config.toml
balance_loss = 0.00765
init_std_router = 0.0169
n_head = 2
n_kv_head = 2
head_dim = 64
vocab_size = 1024
tie_embeddings = false
init_std_qkv = 0.062
lr = 0.00492
beta2 = 0.99
schedule = "wsd"
decay_fraction = 0.61
final_lr_fraction = 0.05
train_tokens = 407200000
dataset = "wikipedia_en"
Below are experts of layer 4 (counted from 0) of a mixture-of-experts language model. Rows are named router (the router's row for the expert) and show model dimensions 64-127. Each number is 500 + 25 x the weight over its row's rms, rounded and kept within 0 to 999. Numbers have three digits each.
After each expert's rows: a language model's description of what the expert responds to. This comes from a sample of Wikipedia text that the model never trained on.

# expert 4
router:484501497556469523515481461500514469477487519466517456522487502494520477496504475489532489485523534492502484511513510557486449538514492463468524524534533553459483506477487502499503494520477481
Mostly the word in, plus for, is, was, slashes, dashes and brackets, often in route listings and measurements, e.g. SR 35 in Windham.

# expert 28
router:485531508528461571509483485518532500478534513467481483525509516509516478517505465473531494484521549464480484475497493573514452503505498498470474525498539541433478536525486516521537481485477480
The letter f inside words such as self, soft, software and safe, zeros within numbers like 10,000, and W/F capitals.

# expert 2
router:498477509552458546511493487516535500503475493483532451501495509485549470501490499492545469490495534513481488464507539536517442531495520491510514489537544514467487503499490518527516483508494498
Single letters or short pieces starting a word after a space, quote or bracket, such as "e(xplore)", (l)ater, (g)ot; also table numbers like 103.

# expert 16
router:504487498541484553487504477507547499474496478477511446482505510530502460481505500460503492488490508503493498483516520542519478526506463501472526486528517496445490463483478471536492510504504505
Markdown table divider pieces right after a header row, plus single letters and digits inside table cells, names and scores.

# expert 40
router:487537494522459527532503473467490474495492501470518500542514515512555484486528479462535504526502499482469480500491519497502475538480462468469509501520537530455502471463480497509544518492490499
Hyphens beginning bulleted list lines after a line break, plus by, In and with, and word pieces like all in Medallist.

# expert 11
router:526490495546486548503514473478520496490487508507499500493485514504543474493509503503510477518524525489515487468490510505486484522509522480510502493534543504473444511483482470517533474495505503
Word-internal 'ot' (vot-es, dev-ot-ed, an-ot-her, n-ot-ably) and leading digits of years and numbers in tables, such as 1973.

# expert 18
router:513515477557487548541484496488527489473479504467518449499499512484514552497518496497526506516487508476492501475510510567500474543490514449485498500537509542464462478521469474478535498488473477
The article a or an and word-initial a, ex, m, x pieces after the, an, is, as in additional, aggressive, mixed.

# expert 33
router:494490525538520545502495467495526481487475519461500456487476542492539470518502453478523489516516496500474457486500541531503486532501515506503512493492542530487491498510491495510515473480502491
The letter h after an initial consonant (b-h-uja, T-h-is), plus table pipes, line breaks, quotes, and short words like with, if.

# expert 0
router:507495491555531530494508481494513481449510500453514476489484523490530538497511509475507474546471491479457468481480503520521449538490504509474486521541536477430485483495493485517524507526493467
Single consonant letters opening or inside split names and words, often capital L, D, f, z, as in Marzobispo, Lennon, Barcelona.

# expert 9
router:471510489542518534492469500519481456476475492483546468499496520501536524512503481496492499535484519475498470501523536554526462550483501475496477521516486472459449535517476478507541503496497471
Second letters or pieces right after an initial c or C, e.g. C-E-ST, c-ou-ples, voc-al-s, c-ar-eer; also year digits.

# expert 12
router:493467464533483584546531479479519516519494491497509501476473503511510511504520469466516481514496532498488510493486514579487467524501535507531517502510498503453499492521489517485511501476527519
Consonant pieces like k, od, ak, og, d inside words and names, as in custody, Voortrekker, kicking, cathedrals.

# expert 14
router:480472501545499596532529488509519494497484519487504501485483520472542482516495468497524466547492484497508473498487531533479475531484525479504501520536536499437490501524489499479509488491528506
The letter k (or K) inside or starting a word, as in shar-k-s, al-k-yl, Ran-k, plus et, ap and some table digits.

# expert 25
router:512493482515500540497470474493518486470496481506523453510479472444519478444488506497527508507493555503491501496529500525473499553502480469509491499532522491453501470515475513487510504533485482
Word-initial a/A and an, ex, plus mid-word g after Be or Emer, as in be-g-inning, Emer-g-ing.

# expert 35
router:518469518502504513529505480488511469450503483459534474517484502484547507498502507515549502531506518490502455517532511541497460548523493483496501496557540517441496481499474479530509507506480443
Pieces right after a capital initial in names (D-ry, R-om-an, D-ia-z), plus word-initial ' re', ' com', ' h' and table cells.

# expert 34
router:504487515528523528509505489496524461454485503461510500500484537494524523490500500487532476531513488497482456481507506567492438545487528468484488489498526512451484506497479473504538515485475468
The letter h inside or starting words, often after s or t, as in championships, Welsh, methodological, and in transliterated names like Yesha.

# expert 43
router:478484522568511516554465489472528533463529450490525475518480483472509519496518472494499505517518520495498504501495527564514485519527498471492523500522530489423493506523472483510520505520515498
Piece following a word-initial t, T or a, like t-ag team, t-ime, T-esanovich, plus numerals starting amounts like 366 and as, on.

# expert 58
router:504464508539478554501523459486521506470500518471507459515497487496514482500521513503523486493497485511508512517508512516535442516521478482489509548540526495440461484501478502512544510469470503
Syllables un, oun and an inside words and names, such as lounge, country and Hyun, plus capital I and U starting words.

# expert 62
router:517534507539502541511487486502498496473485481455499485525502498475484504482555464481537483517487566505453499517512512528519494532486534489485493520517522505456473503512472523482517484496507516
Periods ending sentences before line breaks, heading markers, and word-final endings like Mujer-es, Plan-et, again-st.

# expert 38
router:486454507534520531507497463498501461457503504461509461491523515478534488495492475498493486543490485477490496518524496528488453553494533508488482514519527500459487476515464479500526466477499470
The letter h after a consonant, mainly in transliterated names like D-h-abi, S-h-im, Abra-h-am; also final year digits.

# expert 19
router:498527514546527532491470472517524472467490489474506472499520530489530495478482506508546498497502541502471453494510524557479471554487480477483536499524532489461506489508473473524528507518520514
Letter or digit right after a sentence-initial capital piece, like A-t, Be-f-ore, plus year digits in tables and He.

# expert 46
router:489473450531505553552501507519507512445475501491520483524480528505525525449507490495513472487517547502496513511483501542521476540486524464525513499503510533456485536524502492510525483490490492
Suffix pieces completing words before punctuation or adjective endings, such as ation, al, or, iv in organisational, doctoral, junior, activities.

# expert 20
router:513511449563488539510472487503518480492499504495514482487525498493500510493552500502509473510519527508486485486477509562509463529528493499479497503562513524467485486530493496498545511472472502
The article a or an, and n, en, ain pieces inside words, as in op-en-ed, Gover-n-ment, "is a four-lane".

# expert 42
router:482488520548504549524509478497490516479489498516481496518506490487525538465490478498525456518510529493511510508498509541529495578507521475504522487522532549446447498510493473540513523488494485
Pieces like re, iv, ic, w after a vowel, as in Daivari, waivers, Claire, There, American, Hawaiian.

# expert 15
router:508484489538539579495499494510504515485503501461524474472505505519524540524514484484512480536475477466488498485468516549481463575518501476497520520552514492448450483496470454499510476496492463
Word-internal syllables after par-, doc-, gu- and similar, e.g. par-am-eter, doc-um-ented, gu-est, af-ter; also colons and brackets in lists.

# expert 24
router:490501450527489537510498497505509517483522466498513483513488486488536490494539491460496478495478531499503511511496501566536451541523487510494470481550521511427518538513475516497516489481501514
Middle or ending word pieces such as at, l, ard, ess, ian in words like comptroller, hoard, petrol, depression.

# expert 56
router:494485497537503546492494484510485483468510490458513455528520551493513481494501512465543494496496526524488507483531493557518492538505518519481507503505516485433486468517500514529521487509509489
Plural, possessive and verb -s/-es endings before punctuation or of, as in Guard-s, Angel-es, father'-s, continu-es.

# expert 44
router:452482499542462574510502498485510472485482473464522476512500530499503503513505515475551475487502504485485458492542523587517474504477522484496527476533507501413496489516490491520510502491501512
Early pieces of words, especially after G, such as G-ast-ropod, G-er-many, G-o-vernment, plus word-initial J, r, p, b.

# expert 53
router:512523486568489512522511485485501489462499538456543488499515515497542493495532532482515469490516520494506465510517513518495449514530505509514492503496532517449463473471475487482547503487492477
The function words of, and, at, as and sentence periods, plus the 'ong' in Hong Kong and Wong.

# expert 1
router:493521495543480571492510487482536476497453510486480449511472500460529500524486480465525454498499511511483457480505548567497477525525514491505516521534517532453518483496484511524532489501482476
Word pieces following w or W inside a word, like w-ell, w-ebsite, plus short function words such as in, are, he.

# expert 47
router:468510520522484528499489466484541460489507487466515468513508531493539490520506500442525458500502512499476450503530523524509439516515512464491512520545541509438500478493469485494539484498496479
Pipe separators in sports and results tables, plus the piece 'is' inside words like W-is-consin, G-is-bert, reg-is-tered.

# expert 17
router:522526518539486525525496477496511460486513488474496476497520497446528520514533508506504483500524517507481517518512484560491478535523534485474501481552511491439517492499479500467531504518494481
Single final letters or short endings after p/m stems, like rap-e, Cap-e, Spou-se, Bush-y, B-ian-chi, plus table pipes.

# expert 41
router:509529500536462523514518480507516487440462477459535478507480521513523494497506498497524475479499514520515464501498511531505482520508521466486496491503520522479470530464472520491518503498482518
Closing quotes and brackets, line breaks and pipes in tables, and word-final vowels such as Vers-a-illes, Japanes-e, Teres-a.

# expert 48
router:520511484509510543519533485514520487498528501450536464511491534468513502508486492503517462469527542476491484464505514557548418536462495501513521502498543517426512508497478486494508501494468501
Common words the, of, that, at and endings s, es, in, at, as in Stalin, Cardinals, purposes, States.

# expert 37
router:499524474551468528523500478493523469451490495481495436518500524467516529505504510507544469489513509487491487470492536522507412512500499495494514502517540543449488496473474502495513506525477493
Piece right after a word-initial S or s, like S-eason, S-eychelles, s-ummer, plus words beginning with n, r, de, from.

# expert 7
router:492492451518465564495513501497478464497480493477502461504483477474547514506490485475548466508514532521478506505505497552496452524504519515495492509523494559471477525503494482500509525499505477
Word-internal pieces after s or c, especially he in finished, schedule, Minshew and end in spend, spends.

# expert 55
router:488495534545503523506492484519515469489497480447539464517488527481545533490502496500515487531502536490485472495506518542516491575497507469490503496524549513464489492504472491491508498523463486
The, and, commas and line breaks after punctuation or known as, such as known as the, sentence-initial The after a paragraph break.

# expert 5
router:522485485528493580523539458514540458498488516482482494495491501462495489491512496517515493519508502520483461506515520541513485515513521493489504501544526488464494480503481484495550481512522503
Word-internal 'c', 'ot' and ' c'/' C' pieces, often after 'in' or 're', as in infan-c-y, re-c-ordings, in-c-luded, Bigfo-ot.

# expert 22
router:486474453514494568477525508515520479469494478493527480491519502474510493479527477487482478550471557477496505476469517508521492543496500472472515467518515508451461498518500499492519466493481501
Final letters or pieces completing words, especially z in González in sports tables, ast in at least, and ff in staff.

# expert 54
router:485474494519503550505506496507538483507508516486508474489528496484499510501488501474513495489505508515534518511497479528514456528520528493487518494529524516423447479487464518489558514535489479
The piece un inside launch and words starting with s or Un, plus endings ed, ly, as in since, shipped.

# expert 8
router:505498480543475569503504474492519462475479476457488488482507488499506514487530514466528508508493542541494457541509498551526491546541529495501501510523540513446489497498509511496495489499497498
Word-internal pieces with c, st, or ter after f, c or in, as in Admin-ist-ration, oc-c-upied, off-ic-e, Winf-ord.

# expert 63
router:479535493508489585523523522502497483504520510460524472534516530488536487461495495506517474468526514522474521461539525533511473566494493482496501475486498489457476480530496494511521492496501467
Closing suffixes s, ary, ion, ation, ing ending a word before punctuation or of, e.g. station-ary, constant-s, Televis-ion.

# expert 45
router:499481510560499543501489516478499491451491500501498504474514528500514527491489463476525492496540518516509493487495508572510488580492531491483496490503502537458484470515496479532519495471472480
Inner pieces iv and h in words like Rece-iv-ing, equ-iv-alent, Fest-iv-al, Un-iv-ersity; also initial H, P, V pieces.

# expert 60
router:510472496571494555492520475521530459482505463469514497541487508475504493499498507528527504512498507484485477499528514514526462530525492483485521520534550474439493492508492490482524514489513483
The piece it inside names and words like exhibits, Jitendra, plus line breaks, table dividers, and opening parentheses.

# expert 29
router:499475448524480587483505503505543492480480499489523501492541494495501506497527505491486465510470512495513509495483500559541501518529514477473471464551497518454521525517493503492525512474527520
Single letters inside longer words, often after p or r, as in masterp-i-ece, Enterp-r-ise, Ap-r-il, eligi-b-ility, circ-um-stances.

# expert 23
router:490498487533508524519513490489505499466516474473525486471498515512537479504540496513489489465482531501485484472481487558483478556509509503479505511532535506464490500499430489484528495509491479
Word-final 'y' after a consonant stem (Bod-y, philosoph-y, compan-y) and N/S compass letters in latitude coordinates.

# expert 51
router:510485492545492571505488464532523463465465485448536483516476528479519530492499513523525502509519542496489508495515496515538450517493501501471486502512534479451496518486481505488518474489479503
Line breaks and table separators, plus inner pieces it and an in hes-it-ation, Webs-it-e, cap-it-al, adv-an-ced.

# expert 30
router:494508470568501514511510479471503481459535498468551489517471525490512484484532514495493487487485548497496494503477500513486473538522509507500477493519542491446496487474439484484523503492497491
Vowel-ending pieces like y, ce, ine, ing, ame inside names and words, as in Atyrau, Proceedings, same, King's.

# expert 61
router:511529475581496513534492441478511503452494522493529490496509519489500517512522515469505460485534519520512488492488512534487472523520515517502491493497555495468482492495460520493537481482481496
Sentence-ending periods, especially after units or abbreviations like km., p.m., U.S., plus of and at after nouns.

# expert 6
router:485479517561463534529505475501516488476471489480548486502494504485546465494481515471538462492481519510483478498493523536510434521515525502501524497551524516469472492499505512527490489525513489
Tokens right after slashes, hyphens or spaces, especially c in InChI chemical identifiers, plus county, et al., years.

# expert 36
router:489513491561485528519492491507545481464481468474514442522472513486518502525505509515539477502497505500499477488509543534522451495519513496474531511504551504451490494491458496516512502503495489
Pieces following an initial s or t, such as ed, om, o, en, as in sediments, sedan, someone, Tokyo, tenant.

# expert 57
router:493508467521516570521508498477522489461483501473546490536523510504511500485519530481494510512490527472500502478506481522509459492497528509508459543498553504420486479501472463506526495509509499
Inflection endings ed, ing, s on verbs, e.g. los-ing, express-ed, often followed by to, in or by.

# expert 50
router:500505476521513563528500484490488462455496479440513484498504540502534492488505521506535522498504526543499515490516491534529500539510525496490499518505499506450455471503492477508504471509487495
Plural or final s pieces, often in tables, lists and compound names, such as Graaf-s-chap, Playoff-s, depart-ment, cit-ies.

# expert 3
router:485502452530463570551515487511508482493460511468525491500480488496507522529500479478494466532492524517523496485499504562511481500511538507519495496514521503436483533505477502482492525494517489
Inner word pieces like k, d, st, od, ar completing names and words, e.g. Mins-k, Ass-ad, Bulg-ar-ia, ad-d-ed.

# expert 32
router:483508477573503532522512493484541482504539474468538482503468517453536507504509488490511506495469516500471488482500546516533486525520497486513533495509534496442488485518452496517552506500489493
Pieces such as is, re, in after an opening consonant, as in t-is-sue, d-is-plays, th-is, th-re-e; also table scores.

# expert 31
router:472479479555501554468487503525511490475477508489507473502530498490513463494490479453502483521488505465485514521493519524529469531480488473485497498521519540449514520504483503520513476519505498
Word-internal pieces such as om, en, r, el in words like enantiomer, diplomacy, specimens, and zero digits inside years like 2023.

# expert 52
router:470497477519484545510500470517509477470505501477513482517536517473522494519508508493521466505479500467509487499503479532537456475486509499452457518556542524408491460511484450500544496508519501
Endings finishing a word before a heading mark or next word, like or in Translator, e in life, on in Heptathlon, ed in linked.

# expert 27
router:465518514525528537501483459502524482457480465484548467478477525508552524522500504476523496487504515527493475503516516563498501519500516467470507547526521483436494493490430482493532514522497484
The letter m or M as a word start or inner piece, e.g. B-M-W, web-m-aster, Ber-m-údez, hy-m-n, 720 m.

# expert 49
router:457506520521506528518492476492542492502488480461545452499503523506517508492527465492501450489491527500494468473480524579491479563497485482498503477528494508468482482505465510476559488462497483
The word the following prepositions like over, of, in, as in over the city, plus ust in industry, and sentence-final periods.

# expert 13
router:510462496529534569504490503495512518488527508485504498477516534511517532488504482475545469540525531490509486515482521548457495564502550519496482509539539513421478458525467480471508465493482493
Word-internal pieces such as ar, er, ant, ot, id in names and words like guaranteed, guides, football, plus accented letters ć, č.